Below are experts of layer 4 (counted from 0) of a mixture-of-experts language model. Rows are named router (the router's row for the expert), down (a neuron's output weights, with its number) and show model dimensions 0-63. Each number is 500 + 25 x the weight over its row's rms, rounded and kept within 0 to 999. Numbers have three digits each.
Before each expert's rows: a language model's description of what the expert responds to. This comes from a sample of Wikipedia text that the model never trained on.

# expert 29
It responds to: Single letters inside longer words, often after p or r, as in masterp-i-ece, Enterp-r-ise, Ap-r-il, eligi-b-ility, circ-um-stances.
router:513499521504536528484495471534498534525483495480453543509513503483475504493493509531514493505471483509481483463518496506518510546507484490499512510434494462470444540502479530538549497475512468
down0:493448496495514453503508530486536514489510550500478503482511532510506487495484538499503488533530473475522464475527510482483508508540480517539537438435504485439488514448490510489516520524460475
down1:498515462461505487536477482503526486469528517512483502495484487491490566482471501468505471485489515457513551502561479517461504484513509575523503521523534508500498460528470494493443524501495515
down2:513500525540498524465518511511479485461552497510526508497473533520501490541492512526498482542509505505480490444505497512457480444506495503503460514494495512549552490501539473501484488518472528
down3:467488496472527486548478504520526502481505468519536483512503517523552492474518515446521539538512497497539499529557473489486517535513482497517470521482501496535490466557500469457516505519502486
down4:524471532486488483512484499478513427503502528487513496478508529522492549479489527457536524523489539509533485526512484473472498523469503558504465523536502498483497472502490497476522548515534512
down5:493536423516520486530517518488509513442513509476483508505549501467512487503516493485503508506515516507502517532500570497486517435480539477485518502455527472473543480475474497487503500478520496
down6:477515468505494491501468486464520492495475500461499486497526495505505514509495504493486500470520530499513459470505504486506487502516517509498469508483495465491476555483452508512456518467440503
down7:501497462480498509506493518471579499516481553485510466524537552500449480514491536462518494469496470505468504510490468513480511462575482490503486471479495506529500475482511507486511489467494548
down8:487493502512445481505508526460522521538509512522507473525499505545451475550485519504508504507496476473514466456477472523509495489430475474512518511517530501495515509504510523541444512497466513
down9:509511519499504473518501508515526520504520535540497473524462573492471506498479466486501480509508557563503507488490528458503490513476503483514487539476539501476496525488487498493514488501525565
down10:504480448518456504471483540512510496494498507486493490486496531484471533517511489471487480517501521521495520522521496485452475491498483493512512470519523486510473516542455507488460513481528527
down11:516523487513494495486508454498520517538528483471560521519480498480467468492484496487495471474506507481475492505498489482491527496522516518503506473457501495503524505487541434513441530479485475
down12:543544496475498495523496514491512550494421485543517478470482469486503473480489483515484499471526492544518500487477497473512500526467479547500537508498512539527459487503482510476502519529533523
down13:515479540488468504509492522519537517461503509471465504487510487541490511530437495488474461528469479486467477500500499581502485522522455503480495484504504454497492450464462491526523494495513530
down14:507487503480536528515510500500469511482499519499555495515487534430482502517494507550479518469479487480491539531484494491457483511462485464501471510492481496547526487522468473500500515485520494
down15:505482508491481495527438463475469481489502462534532502452495473509518453535518486510490469500502492537485509466494504508505495526467500495468508494509506504514495515492546487486565445513489493
down16:456452491460488475481548489506516514508508477490514543547463491503469488500522517461507531495487511492460556512463534497473532440521573511491467481508499507523478515523574457504523486536513461
down17:505505464456476549510508513531497539471480526473536495500510521499527478500526511449498531532498481500468492524512463502479509522497516498526535459519481454482508488491458459438471503514506524
down18:486535494510491552545504503501477515474503499488499460501527525484483504534517504493524429544475473501524516528524538481503513462542497477490460495521507498506494473518493512461493507491493523
down19:477503473485483496499491503510488537499562504516502485497530516495490526479448489475432475473550494466498466489446464479519477528482495512486502501527516438513542497534508519480518507491490500
down20:478498536514542527498516454510476491503516512459461481546521499443494514515494513504466507504518491504502477493491464490513516488505466498533483501493500518521485506531508480480476479518538490
down21:483450510484487439481494515528477499528505463554510457515521541522506481499460517508521535481524476544505471477441500475490503496518459504524476523537506482516502491498536523457513493468486496
down22:494492503492531490481491481518481480452489505493488549460561487490474508465517465534497450495465503542491495484512487490521474462466516434472500470516512490486497530514496522504517502513462578
down23:508432452518524495496476525485495493461530488509515483473537482488503511490504484504480497474493517541492495493489534481533494472496476506498464513524526482451531462492542502481485489460500485
down24:470490480501489522488481492498510520438500486539545483504481526482487491494509508512538532505445473481499511485455510466499444521549466544510455475493439497499496475534506454499483520504466532
down25:506480503499481501468529464474490461520519526494504448497491507529527527541481476528511512503489466535502473456490505495532479493471465473528498509532480477502487510479459452514497529489521472
down26:559491530520528542467499481503519524514496454480467486504487489478494504533483515526476490460474516489493486466455497517487477517509525464517464510489495478483514501502516496488543496500468517
down27:513483473490529508488466534450520511464479500486517533502508527523488500465504522507451477538493494486475476474494519536510468506531506467478499463519532477482546491513529504511503512484477497
down28:515496472504508487490515532518515468497481503518514521455477518511528470507520457506540480519515514547501500490490509495525446522517496485495465473528492481484503468485452498534530451470495463
down29:524523502496468503459518554529472492457482488543501478494489519515509515526495487531497483539477475505519526540488487482502505469528517538515535512522507473525550510493505511536517492513508484
down30:508485556486487484473484492484495452522524454528480482539514471490525479512499448466509536519489482472487544494517467511571524500481502535520435505485472542498493492521519471485510475548517458
down31:509453506494527491489465506447482498490487567491514475481515505490491532495508485509496551475502466481478466486531510484503521549473509499543522473520475515495469515492485497491423466461473497
down32:458492493503509480523508514495493461463473531470510535490516481491484489520547511509459524472519486484460477489550489480510541493477505498527495497539557451536473479552500499492507498525508480
down33:509494482494500525505481481518464480498510524473545484528514447468507484486472499492551494534519511541498528556495510504501501530493529551531475479484484447525557500531492537527470491522479486
down34:500547452548518545518491529509515516490488540464508498549534498484511496492457511472481444506504485459502484478507512491522496547516527481528529491458505503535535462472516513546490466499484478
down35:534481485463494496466505467502516511530490505491456507458477501509514521496497498515474509482497492539472505547508494505496537554504489462454487525487493498485525534509517523467490509502541508
down36:469484488466474466501509495454470466492510500526496514557457521478471486503506513488452507456514459492491508520529468554495518523427494539526532488508519488488503417507506462533518518462524511
down37:509500532504492480494510515520562510525494467539483501542534505512526479564494483502468518519477527530487496501507498501444492505553498484505523509478514497570478511518522497530510502518494474
down38:497529524505491516538499502484486475470480500489516515486481535508502493480483435440497464536484477472493503524569517475491495464503516546541501487508505477532509514522524493487451494509527532
down39:513557554475554497548491538514496489537496519526481483498502499495507528506533454522480487487480509468501466505510509498515517473529528488524513524546480471503513485489492538489521514533507523
down40:519524492514501499504495504554494444493477512500493467499497496493531463488508463468522451501517505518492528501510516497513484525517472490514487477441507515482514499528519442479526484523510523
down41:492482528478525527504554524468475523492460482522503482500482528497498518475505515458517507526483485561483511486494456501486456534472490487498501473500489501506536475488545510490499505486530501
down42:517466542500467497511487539518508474472510496482530499491498531503482556489467488473566501537467542505502450509516497525469501505476507535476512503518513540527525495470487500477494503497545550
down43:515495488500538534482517470524504487504478506504525527448465498516529511534500486545485537517531497527484558496556520436441521462467477484475514514517494470490507554464486448497504546487499496
down44:528548504492547536500506558500504502467484508467492459483525477515479491526512484494493501473487490503515515504547500505473469474534536463510531472504508478471494550480460458497497522533530539
down45:504520464465455447472546505515485502477502495518478518519441519513492453516506538495513527537514472453538529527503487519480543448462526506542468486548483535472516539555497469517496513536490481
down46:514497496487511474514511532534510548492501491498536537479466512500457509511512488521511515504529474496505460504495532490497540509497473485495497507506515492484490559497500486498547473519504478
down47:533509485474533534488498493488496490508448466515536486502475505493507479513477479497493501456513495462462471480513503511528486492500511494478516492532508532471571491513488493530524484515489528
down48:480469495489482500497495488500533495482460516532513519475472509483497507495525506541524556509524516531509456559505469475468500516522480518529518527477525484525483455462515471501479509449506535
down49:479473513520476545535506483500487515504468484520536540508519501482518502489515544496516488505469495497477459527490504527494486520516455500480539537496551464521486471540494491464524478505476502
down50:444542526514509481506504508491514511458526470501507484530534459494516485523460487487499449473514494494534487491503504526463484461486478473454504520468525539538507507446522473474508537516471500
down51:471502484522527527485487455478533494485513513488532470535495502504473471537510462484511523496495529528506500501524583501502489498481464518488516439470509529535513559478510464518523514513492518
down52:537478472490509451486497493513497487488489493523550491480497553493541518492524502545513500521505518514505504519456497499486476480517454502478472488453517501492532503509519502499510443528515507
down53:506497532518477470469487499492489498537465486509499494526506466451503532533492471497489520501481446544475492501468510539488545529526471564499506531533509483480473508491498505486500504488465510
down54:503542507492519536462514505525518515454493508500502458474472495483518490529497466503529535475477472497509464542476505549495480519475532547517475525531508492515539455529517479488484462479509530
down55:466487533470485508558477480546490529499518506519510550494541525535465505519523522553463484495497477464491505479509506518488537464487518498454553480523490517510473508503523473555528480512496513
down56:472484455473495506468496518519496507468552494528533470500545540490509502491504510470487496560497434491467496518473524525453477528529523530480517505503520481475494492512481528494483522448488496
down57:481491506472500528536472495491504517466490529524518484497461511479488538515543487432485502542466537508525494497567492477481510562524512481453510527534494494537506494485495509438499544492522513
down58:502486489491485541475517476510502548497464534477481523491503491477488539490480499489516486493493549518521493493512476481493494485486505487483512485474540480466487506524494509476469529523482508
down59:529523519493517511490525487549535499465524521505503492477559514469498487486460546505475483523468450495526489540457496496488432515531531557460472491500503476488538485509502485515470508474477499
down60:473521476510482509506541480495476448454506490527509480512464517494500477522507518499519507538495573489522483488529527557459499447534540533515453468486472479490515506485526486519522505477524465
down61:513492463519509527504496498482497535506518508558519487521499522475469512478490499450477426531518530501487451535493519523505511540487517500521529482488513486504529531508477489476511504499548527
down62:538513484475515502484477488514478480482495523479536465509514489498514494503505500516521493506473499491522440520468510523516467518473508555499527488524501515507533511499499521473511528471504522
down63:480548494488484505482535499507497496518495471470494515534492486526458470489534518512469577484520461522500457508518481462487487538463516528502534577552528484528477488501484549505513507529522509
down64:533550459526493436509480517517506536517556479505532515446509509454495507522520477538509485477506499488503506491518498502488464507478515497430482513496500509545538525513536496535518501513493525
down65:495487489481512512488503500501493455511563487490480510500448470467464496510537503518522495489516537533477535502530496457490498501521487488491458523476543506435499421509475514462526457539472481
down66:502553503513484487510524506517547535472555486500483497498470529493509499509531478471516517508520535446514516525526498482507503508549494511478501539513505530461504503495449452531497500506539529

# expert 34
It responds to: The letter h inside or starting words, often after s or t, as in championships, Welsh, methodological, and in transliterated names like Yesha.
router:525502510463535519520475504517512547497474496504444545514556498455497524480521494483440494509474499506522512511539509503513503498523482486491522541483515448486488502513529540531501470462531478
down0:470513536488456506498451531501491468542538520533485463491526490537492501496500512541503479571508457493495479505509496502480506497494480478509484542483500512504495483504514501467499508459459521
down1:510498488510553492456461475489496479457516494486520516556498481449493508515490484476469518526494522514504474468500535525500459508512479504476503517527533474464475459507485520482457481511466491
down2:498480541503498476527480527500502503506475453547541520477521471498504482471513481490536500497498533484519492504497530499488445508518507541528463525479538520483567493531535458499488484475495482
down3:490507506505482493494536540476458472507501497484512510503460497459495517512479498499501458544486485503532449482486552501503489473503490500517496521522516514435471461506510503456530503498531461
down4:495503482476511500507488502474528485535481482477489460483537520504476486477508487541500489454451483481500529503519535480470498486549470474482517485530471488478502525475520480538474508475469523
down5:493497511504498543521499550505440456522513526540504506476533508498473478494488533502520455475506518525499501499512530497420465510527531478472551499472503516464568489510490460489503509540470494
down6:532561517474529501523509457450483529541509517532490487505534465530489512494498495476507475483492480481506516516471459485485561543472511532498508544512525522457459529494530489497526536497497475
down7:535549503508516471492528506423504536467488544485509458500474513494491504513469467454505506486513488495525500464462551528493497514525548513514509497568514514476484531494503494482506508512552531
down8:474516471490532454569513475496470498486496490551471494519433540458501467494516500538505470482468483518459511504506524492514447475483501487503489497493503517514483502561533476473556477476503520
down9:504509514447518486511532530475500492516515508501475487482484510481535458496488461497492467492480493495508482512500523539463510470509525488530527546533517488579511513478517476459528480487481500
down10:466499506514505517464491484493462466521523503513526468518498494483509535493523537510491507534477540511488519546495448508473483432459525504499481454499493495519502459507491489522482474504516492
down11:481489506495483499544507510486522465488509479488494531531455543514489505505483527497509545537510488484457479506508498516478457518512510506526480482491499514457544501489486476552516487526504519
down12:536497515488456524506510509489441525502465486507487472504506484541565508493526530484520517487488521535477478497493518515465488480512444553508511489548482478500480511537524521439496537525440488
down13:512561491516510491518532520542438556451497514504468499518497499541484515454486487483544516504505488528504463492541533498484440490530535518503491517502523510460451518531486483488494491506490503
down14:514498519512520529502515542512472536443454528511534535477482542506471509485454519562474515527499544533513487514480498529454495483513507474467514484542507513457508512473505495501540483528514463
down15:510501478438502476528483504502504473491521493508504520487473478519491507510491459511496470515502460498507524477492500500446505498552528457473515473502524492522494525485527490501466540495510515
down16:522507465508522541482491471557523503539473530507511478508490484475555494536495511523491499517522565536551464504529505530501450463504455468489503479481506502504519505486480483501521476442479521
down17:515497505504478535475451484530513484506516500481511482545508486492493482486507490466526502502499535510505527524489526521519489461520527527503514481480478493499489452491566524513483474513456452
down18:515496493518531484517451546513491521505498559502498559481487498505466471512475498498478496492439494516483530464512522479486510493520475540475479474528506506475453471562515483452545497524485485
down19:502487469489497514510533505508473541502486512547467535509519516540518526512485534476500531461505546497553483511439467496515476481530506544524497471533510518527524505502559552502515515516496495
down20:509460491483462531496482535504531490486544526515536505481508522510493482472449456496487440516505489486518509517456494539487513474512509516529523535517507544548560462516484549493464485500507515
down21:526499504474531498506525479556520477487476463494455474504428532451491485536527510527548490503474477499490534515507553470484482503511486549460484528510493503462486468520494496474522527476536520
down22:501543520518477527472528502476492471479507521529504457466510527433499518505513475529486477504499527502512492530501507509541437492478511512480523530508532502498508504531462498477472507450499497
down23:503468467494463537542502521504473473510529487501513484503510503527435542543503509497537473511479498492506483522495486508470531463503509526527486494478499502468504494476505473495530479439473506
down24:532431520522472518506505532465533477476513492456480486536531497496481496532472495518521487507488499532512464474525514526495470529503516532500508480523529506530496531503516508539511476519525473
down25:487497472485498504509511529514495518472513486504511475480485517498453480494555514494512478465507490471466521521525515483540460452520506559526501525537486511490572494508497551500479484512446537
down26:482513488509437515443466502510483502517497469497537506493508474491473516528500550454552498487459502468515524504469538551477530507507529512494459496517500469490502477499482494514514512506479491
down27:498534537494517502513498507456513503460508432502478501498514494494480508510560505514528489469470500495480483491516535537472532485494531466486513515509505515480496475505515511501519486530536502
down28:477492520500497530534500508498480486529481511485480501476533503518484533487493515490522525497531499480532496490461519465488488517502472472546542530541517526492489513501510513440458497506517539
down29:505454530473465472469540488517495517531523493533517471486490519511511489515472481495472483520512526480464497503458487494494488463546495511529473499532515509486520520467532495519519488488521548
down30:523485481501473482467476497526461522486526537503517502499487510444496506505493514467476490518457504476502503479549520510486469454532515514457474517513499501532494494536508502491477492469506468
down31:502506512467507529503513491503495424474469528472512478484512483494475458493512497510536520450510531496495506506509488488507485516527491519476494527512545460521488456501539446477483546472477486
down32:485486463510487560504486493500533504479499484476456468493490492477542517524519479473501490531486516474520476540519513515489513460522518501456496483498479489522466486506512525534506509456512501
down33:472553510476508501503495534498487472487517514487515532517512538502492504489471507520495519536472490498509489459519511503498512499535528538475499508549486514525511506470486507519473515506514495
down34:488507507540471502490487518515498488472485504472515551536525498486435500521497497522498468537511531495475478450489531540482465510482510500489503511506516494452504518521487503483515499498490507
down35:540497530506493542501466509428543483520480457492482505503515516535523517552481534472463474503487501534500491519486473542497524498475513505484521568537514473529523529494482496480431502504512523
down36:490531507502485523479505518567516500483481559546519468496498523497531494562543515518527525514505538504467547496526514492509476470517494507502487473466479535499491477469480483518524476474473527
down37:534520462458506502508549495495523505493483495487495483509516520526543460514488511475508522508495513534471505477480463537526525485483435509510538469523464499503497496513542472486528504531511511
down38:475493503467481451550515514541502520472514476540515464464517507504456533500477467498536494493519487495530507531498524475461539481556500474517531463525502482507512455506547481486510447530509529
down39:503557509531460516502489541490515516523475518467513497459506494504504519492485478523491501496508521528497495518510488546533507490496545478456490466523529466533504487505570515478513472484480510
down40:485472468506512494542540509532505450535459476507497502488514472484520512510525498519528484531504493496493521507443505470477456504472465502496484517491495513522486419517498495458528512507519548
down41:502495538469460514497470526518488513495485568519486471490566498510516534503464511496509428482486488501512517543460511476517533482534504513487489485527499483514474510510484515549517511501503537
down42:498539510494545526469531453456467500519501507518520520495526487510456497445500527480453490469501532459481502526467535475463480474501500520482552507526536514467510519459495506534495517516540524
down43:493498495463479448521489563456553460512463492535511519476489461491483480539480487468495524484512537487554476528484506505497503496502541566453518495481506496496474467470503476493467529518508505
down44:531490489484462520491543466479560488480474472516494519504490495516495503506497531510534532491509516554538500557490486538530527512456543507512497533542469493537514523501515501504498515517517518
down45:519499494544528491456486514466518530528540519516493487518549463486502509489503495473427477479448481507490495485486491504500507553479486497510509511466508502473488527493479498507500470493504472
down46:511500498534485511466508501484502520494500513489527488528522464489455479517511487507466483448501532458525492509544485490474490515513499499493520557530470451483534554495476499512435506473518462
down47:529491506497498506498508487495508472458496540464525485534492482540537543531529526539505526546456464495467467452498511496498492533497518482486477489518483515497518511538488479512496521527528502
down48:500481494543505514482513493513515519523464492478491494496490522513508459546441470509512515508471532500513482503451503553493494496528492442475497525487495498575473510488452503514525505474475508
down49:524540511484505495476503508494506485516461511534478483530510476478518526495511480481506492552504500519450524536456503548478510519515483510514508544522511521498552496515518505497471491510530538
down50:540500457505508500507496526535484487517497506446489482505474501495529545523517508477526547526496478500492531511503499484488527453506495503475507505534500555471519511468459500487520511467488461
down51:497519490453434453502448470489481464552493492525539470497493474493480491512536522479530503473511502489477521543551485454486473507474478526511494511492518454533528475501465471492487460496494485
down52:497542536492500507532501463501520506500525476498530485504455546492514533528494510507527486460471493476481487519466491522478494492498463492448495498520534450549484465494502511457488558479506492
down53:522487497482497484513477500489534519493448463484488534451519495542470504520507501511518486541490455517549497502527492494509493478501532531549468510505500488516525516450466505496538466490519516
down54:476533500495440490469521525558499543487488491515485462482511508488478484493508487475493486470522480464559531541475495517450517505536516520532491500509525521496512487486480484473545505533537511
down55:496493490481450457506530505526516462498467502509473506528530492486534483529498490520488487505496516475549502538473457501480436486483482524531456534501524495516490477442535456456530475519478520
down56:490506519516502473496479510466490520506519485520482530496464517515465460496476513514529511473502524526522474533499521484501456484509515503519468517492491527496538493519532516524477520513485531
down57:463464532503502514490500508510568542499523503494499507488499529492531538526464493511500522554500503526505501511512507479493514508525537535523492489481484533493522511488524494506487501467519478
down58:509493505512487486485518520532466484528470496537521518461490492504471489497523509512503504475468508476513544447488468527480456498520489503497531453513534496507523449477534528480501470498544493
down59:575505466464479511464499497512519480461501508483543491503500457489513574555524528513495538491504505500497483485480489506512475505509496442479477490536510570511519468474492535530505500492520510
down60:493474510477517471524424497433501494480480518475515492473490494520531500505515512523454497517503496546470486519529508480564490515508463545480483507517509496520501491502488528484452471441464487
down61:522499533521522486488484462496500524541553523482516487529514479459511496485520494448537505475504486468524500532487516491529496530511502471492514488524499495500519456461520487517500529531433524
down62:498473493455536487505550495455545482496529485518455516498517523509493526507463471495497520492501515492520475552516534498466560515545516488474526511519468505499468515476492474514500501517496527
down63:507474506462501483498533472451531505473498496489476486502519529485489488488490498511508501436483477567466479539453497531484516540510484501486546469546518469519515522498489497529527539488512528
down64:536542536479500500534482493487514501501509510464469443518500493509532522517494509492460512518504494474519467549505492518463531460513537526506494520524522467524536509496540511464468508486530524
down65:524471476465504494497488429516508487517499454500507499490471504536545448545518526511515495482477526509506482505501467530480495479531456519453473499483497477545506499511547449506511490478499488
down66:484497504507502503466500483514527527538499479472515501511519551486506516479486548492491499490488527507509499497511505496471488526546499535509551497518435494529505521543542510501535505510498471

# expert 22
It responds to: Final letters or pieces completing words, especially z in González in sports tables, ast in at least, and ff in staff.
router:517484526491511529487469482533468520528496451470459526498518494494457513481526490491505487522502497468492506480505505500524514532456495455495536483429513453486470523506524524531508451493504452
down0:500452502492481524521481519512515518527507494520500500490483480512496510490505529495496531480488477470526484505488489536487510466532548507476502503484455504499492467530511531478401504451466469
down1:490472486515506480486483534491503512443506490512500511468491476519515522501505512536526456476496482529509486495479480505484462478475487517487472516487533511492490542547504486506477501507490495
down2:509502440511540522499507450479490511508535556498516547507513487486503498531483465478468502458488509515473486573483492495493520493455488483488513532532517515473477491485518483485487511504497494
down3:499488485494472472509537514479493516539505502476531469496516466496460482493512493473486534507447488432486521469520528528504518513510515531540478529530446487513490514504499479470506525466469500
down4:525463529486474492476517500522498490492464519480478475494489480506476523496536525482496477496487500486466540534532518512504499509543511509522505496545452549479473494523519545479475448449485520
down5:512545559462469462481476461513497534489505485483487511493531569504462496500469486510506517477512464503467497517498536454465503487487476519487500518474500492510493511530512468488478472504483501
down6:485492492500460516492511466508479465535470488514522457504513487476486489552502510528515519466537519467489480483469480506487538541483476500503470513508489530570534504489458496491509481513488514
down7:522483492551518511501496478499477497527519520494474509516511548534545498528484502517526476488500446528513532497500462541468535573467508490533494490501515512509539481561520484491511535496503512
down8:489465478499532487473481504546480527493495482539504515478469503505509475526515527536498515509501514503510501468494472484512432476527502493554537523503486495434517539535498545503527493514465575
down9:524487533533464495522467481478554545512512475515516476494463498512450524477491499523464482466534496539502527487512492539492511500467517472486479460507508544507494499530493522514494533461522521
down10:536524505524490500521507498499523471537490508523499532506501479541491527520484477537488499515546552508513494474509516519496534468467550475485468474521489534506528496479491492533495526472494530
down11:529531444489501534535462496516491515532470516514504482550511508482487481502516532480488535514562572481526514506485543507511480499448506550489505544492502472468507471502526503492491505529530494
down12:528503450452488511535488513518526500487472494496533544510553465564507474490534514527509512519513472455555490505499479486495448482491514496480487517485515535514484510502521474474463494500555500
down13:498515539490513486490502488515487523454490498494495545466501455485459535534488453530476463540497507504470525455516529502461506482550543528532496476488488491504516499532462468508473530506536473
down14:474434499470464451499551471537502533475486478524451488452483556547529456502504512503507506489455482487504480523502473508487492473492512543471530498514478527534516519487486513507493469531524457
down15:497451489476484471486455519483460491483489489489565516514490489525464482501507528494520497511487524516521460497529498550493500551532470514472547498509519511502511510526514499485499467488505497
down16:503514553457489500477502548473517511510505454482501458538461453489538495460513501511542500503475455488477496465541530502502497508489530512520503512502508471490528475488485480457494504503454509
down17:504515471516511504511488554539487498466537524457498491518502498483492491476545495481509463487509474460513481488494517521457495496444503502471511482465514518480494477503496518487567539481528475
down18:507520478462530488458531491497505504471525487541471451481493521532488525548465472561491514464486534512484526474472509503495471484508527514473526460512462496499500475493511540504498503504497506
down19:491490541492542497460511513486503529498485469471475481504446449517478493491483515485454531525441520526545513496505461530453508521522500507489506468513491478525474485524464488471493516499560522
down20:471483493494498469521480522503492518527519469488523455516496527498507509525529466465483504471474480543489495470519517464490556515487487515492496540525464492493500481505495504494503564480449514
down21:471502501489499502533505508482502524429506507480481462486484513499507479507488450531504509490524512505555512495513496486466520500481527462452493536498486459495484498474519521494518479531546450
down22:518484528477446479483515500515528508484530499556479492544501524507520455493484504548513507494524485511547492521511473524487532531498495474483461507470509494505479520559524523499556476512509462
down23:526476513501478484482506510488452493479494500502515477486488560549493487506509513511498518516458514479474519493490508478504477489505488482472480504530515502468524458493487506520482499547467538
down24:488509496509461501529503458516471484459486548539484523491483471513485503559494515522499467537509490532494541480523522515474463499465493468490484504485502522500513521539518502521500511527513529
down25:479484516508458531537511507488477448469508514522508476438500491479497464492559475509459516486487509500470519511548541475534508505531552507503526510521506526508516494533472482493504497514524518
down26:510486509463532510505498522546515512510468478488496486490496525509522539492506527496510455534453501506496496552448468513493472511522484490499512510482468485532483499525496448449473503463465527
down27:483515488524483483483475501486511461482525484530543474510514504498523521500498483498519486503541497516528525491532480507526511485465490502474465521512518507461533493498478495549518504482492498
down28:496501523518538481487476448472468513466531468488491519486498503519469489507509535458506505501483472468515478491462516478480475512521485498485536491490522510530508537509525502466479455532473477
down29:549492486516503490505478491481472497473512512528480484509519497490479462527525524520445541485543514512461496436495515514505485562519515471485497514463494482459514502480516487487475469497505510
down30:475493500525503461533463538501498523464457468532516513501510507466500541503471445509474478504496549462463493526464480469492542474433484504481517533544467538487507521500502483491493518506487529
down31:485501542491491523478480472501524500508540548467522522544536506501515508505532491472484465504493495474520509514531487478442529507480494468495535488582516500506509521453489523495487515484487553
down32:479471503503455510503490508507466504503491495534489486498486507461504522498536509478516511497479503531466469509423481568448500478497473499485515506481487527550502441479549522497524503528491507
down33:467545502495488475517514472469482504541501513457493501476524523496491571522497499506490502502503571484517498475506533492508488507470489482507525495515514514489478525524496489539471509545516523
down34:496548508518530499489506527504514529528495506533499464522488534516539468471474469476492516535517482496451507527443517501487469457487508452455527480513518526526537484490505518510529508473542509
down35:482521528515473490539487487530554499472472498507525489490475483477490532547484479566455490464479477478503510455481517498468461516496480496464508464540486481478526480527492462515504462450520521
down36:462531550423509521502530458523524484490473484506518501459503497451473514474548521486488522504499570521509496532503520506515498566512493465467487522524503517518525535512468467461494504486536469
down37:525507482515503513514465519521495504452512477524535540522489509518558488523510519481529477492536545489534471534504516545517526492518479526508541515520540510529473522452510499517524514534477506
down38:463530496484581495488523532521509458466460488543472477523491519497492496533466493520507508513488503519518538488467466520507477498501515533529505477477493500489508511491485509532475529506543475
down39:528491490485501501463451475483491513467501586509491476472488512536530490503499485537492514518523511469502500511540508487473489501480513499483504497555518521464537514521533505509501501528499494
down40:479501492481508469527448532483541487481496482496498494483527501493466510511514501498518528500520534448493559503500512497503490504532475556511458499532522521410539504457513500522544516509513498
down41:482473516524530521481474493505486564537519527488518519502466508527533450503466534518440504543505485477489508480490487524486444488500489514510470491504505472535505519481482489489494509470488520
down42:474478495438500446485474448496514503451480479502485518484518444512540497512515517471509487508506488511464508505490492470493487532546479504500467503508514519518497492532508456465519455502516522
down43:452478453512468479493506514495482494503504500504467510491536486526485496535475523481519520491494496458542464469465498479501518522481518508472495544530475507480484533475544546477463489488531500
down44:463479503518472510548436487495568505530513500509495485480479543480553503507481443523494488532482513512479515511490475498522479484511441509479486496470499485485488457440489494447511511464499497
down45:481507524517528488483488502508419545527491483505479435482496509551515490496484514510495506481486480483537479540475487478512539504540496494512496512533501470454574505513469513522475532464534509
down46:521504501516476523503539510537492507497519495495503504507492498537574472500494515532474504505478495479531490536444447513478505515489496512526533531540511487521477539504498471532532522485498511
down47:478511469532444522483465482536502506488486508510467494527500474527484483463526555463550469500476513483496537500505555574510515502503523489508487516517485505498524502516542471487500452546518486
down48:512544491528501526483532496475494516502515539528499477487511469550453557506524482479502477468459520519501503480505548518554497513498541489519522521520483521491498500487517483526527499470452504
down49:483525487545455484461483519507527512501514453511463485542526509499507472504520476517523496465488520487473476458510514506513496459484479519499498520532501516534480483515514488521508493486484493
down50:478470496503447509493421494487480448528493524526525519523483488485500531494530516484496553527463558500525470493510498518506513516510517543503478545487484518502498495502530518476444530447471509
down51:494525500472505532467534471490503538485491525496482453503491527500511485473481466476492520509526499508484488525543520522479561505562488477452491481521511510486489486495506501491463516506449505
down52:490467489539495509497510510465518452497458500492537516490463517477523477501478466456516465484518514486511457549440427486482542502494475492486510517532544489503484464500501498411515521504519500
down53:486467505523495481478503487521490491489524499506497482469535471515480488509505507504470517515519462505518488483499517526444465479509492505500531475571499510489493508506554505531488495490501528
down54:524495477496534462486484482499504496472529486499485476483451524518492543491515523449515482468435481516504529504497518465464525516458496507522487520453492550521496486489490517514466526504507492
down55:502525458516535452517503526505482520530562522510451490488550526484534479512516474514502503511502496509459487513507503483526482545497507464513506501530495480533484497504504496512543517514499483
down56:521512541493496463467487460476515496548516489498515509522520517473510505505555504497519513524531481503535512488505502500517493441434512481465472492514497472472509504500516481511491464513511518
down57:485562462494463463503491486527517516447479503473518537489506477468535456492497541530516494511487496473496493456472495504488469507507475522467499505490551475488513490491483467505552504433505484
down58:498496511496531531480496458467531493505519515553502492527496499526510518494464489507533460466470513501498478484529520453482494545479516499496556516568459483482531523499549522477510500486496502
down59:518473486484462480514439536485524467471494529483497493518458479505477534541489533482526502464513554509504494483512486520465476520516506539512502491530484486480507476465520513480462462447479498
down60:522477489467542497503481552527503479485485551544487482485524500510502488492512475510497547486527555500478475497511492456468536545498482578487476527507506495470488487463521486477490483526518453
down61:524542515500460490532501501514544477506438501493512507472479490476528499493493491544474537479528518492523491554504451496466510501507482542499496522472504535467489516492510504467507481462517512
down62:477543515497517416519502477470518487542481498473505521496501453521464501546499512484498485475503485469501519500526491490497483467523494511469527485532551530478491450471493478486507525491466476
down63:448514469472478487537522524441506457534491495528528455506509473487486513536516488476469526499518517497504467513456525500542514472497491474469499474488510533484485491526496530503474538494490523
down64:524497492476487503448513464531527496506501538486485508492462505484518485533457516517496533480506504514517509511431504506469506456491503548476477516502499479517539500520514434480499492405555490
down65:534489517514500476497472499525523486514522461517512464476515524525536519507493478510529509453482459522530483493477480466483540553463468505517456477486499515513538450513493498499526535479509512
down66:500499465498541485475453485522458474531495515529499494514488462519507528481489516452514520493492522477499515483473436510504511486526509513484494502514466428541419514495548552474491483522505507